From a checkpoint of a small mixture-of-experts model trained on Wikipedia: 13 layers, 528 GeGLU neurons an expert.
Below are experts of layer 3 (counted from 0) of a mixture-of-experts language model. Rows are named router (the router's row for the expert) and show model dimensions 0-55. Each number is 128 + 24 x the weight over its row's rms, rounded and kept within 0 to 255. Numbers have three digits each.
After each expert's rows: "mostly gets" lists some tokens that are sent to it at least half of the time. This comes from a sample of Wikipedia text that the model never trained on.

# expert 7
router:120136118126122153154128080091141096062121120119113159165151131139104078115136123090093154118148112154128145115139120151147155142151143059160172157128122129124139121143
mostly gets: " new", "ical", " high", " former", " local", " early"

# expert 6
router:090166139140163159180130101157083105122100115172145145138152084134156075082139137122110171119140126157132171125141139130134175149132143132130154136145135112129095138118
mostly gets: " that", " he", " which", " it", " who", " also"

# expert 14
router:067099123094169158147143129151129108122148131152141103145165151110125128094098105123112099138138114148117116125133111131127091148124101086098128165117139132123116125137
mostly gets: " to", " by", " in", " on", " at", " from"

# expert 11
router:111155130125136086134179117103128157134120130142123125134145137095117134074126141157143110093133146144112110150121168135152112154141133135131122162113163140195138121121
mostly gets: " Sh", " West", "z", "k", "ik", " Ha"

# expert 4
router:102123118110102156122163150106115108131117107114121138115158130111139128087155152127105117136156114148114095122124094116171158123136125104095169099114171122135114143187
mostly gets: ".\n\n", " (", "==\n", " \"", ").", "===\n"

# expert 15
router:065118127172175153122147123156144110114143121146085121132125132109142113087133131096141082105142158150119163134116130101195109134148101074117149123130166121175151114149
mostly gets: " the", " a", " The", " an", "The", " his"

# expert 5
router:111126127097133169144119139132113085112129089150116116118122126114136115075141136124106116146135132123129139154089098148125129157123099099164191133109124123132123077135
mostly gets: " John", " Al", " El", "ina", " San", " William"

# expert 12
router:119124154125119168112093064129115136128112103132092145180144113144091111139126132096123111114147114150122146124130134149156180127170111137110175150114141089134135145115
mostly gets: "et", "act", "com", "oin", "ump", "ict"

# expert 8
router:097118097134145119159134131133071121105071135162130089159162117110137132068116115093062126154119130140107150115145134134153092128159154122149132154136127129168084074115
mostly gets: "0", "2", "1", "10", "3", " II"

# expert 3
router:103129100124112133182119089100107104120073089148134124165172125116116114090116120105110134149142123150123146127137137121138155144122108107164149140127126125165148059137
mostly gets: "202", "201", "200", "199", "198", "197"

# expert 2
router:110139083109121123130131117095103154070115093131121119147171156122135118121084173127135131151137124187123139152101168139125118141173137111149137110116142121156102067127
mostly gets: "C", "S", "L", "P", "R", "N"

# expert 13
router:094156138114117131127131136136104094133084137135127124112155077132113099102133140115134114092152101176134139130105190150132152170123085106129137130099132101153110141128
mostly gets: " number", " series", " District", " group", " game", " area"

# expert 10
router:100112129116136140138143113147113134128124132095155117144130145118145091132133114070134142129160107118095135169143169117146110128139125110171163101103130119181121072116
mostly gets: " c", " f", " d", " un", " l", " v"

# expert 9
router:111161134130078124171094128131148128080088110134109104161158082128125108124124136124127171147149110143129125160132096109125111147095131119120148145117137131104128091137
mostly gets: " Cl", " Bl", " Sc", " •;", " Ex", " Br"

# expert 0
router:093136149112097158107116137160154161128077119149133131136119100140125132106096153087118135150147116157123122134116111102127119162150092100131108152120203122146112086144
mostly gets: "|", " |", " •", "-", "'\n", "="

# expert 1
router:104145148114132120159140149154107155130094129146115126143156122121124117092126124109125145140139123142125158117119121124136159153124155086164166138117215113162144137144
mostly gets: ",", "),", "\",", " and", "',", ",\""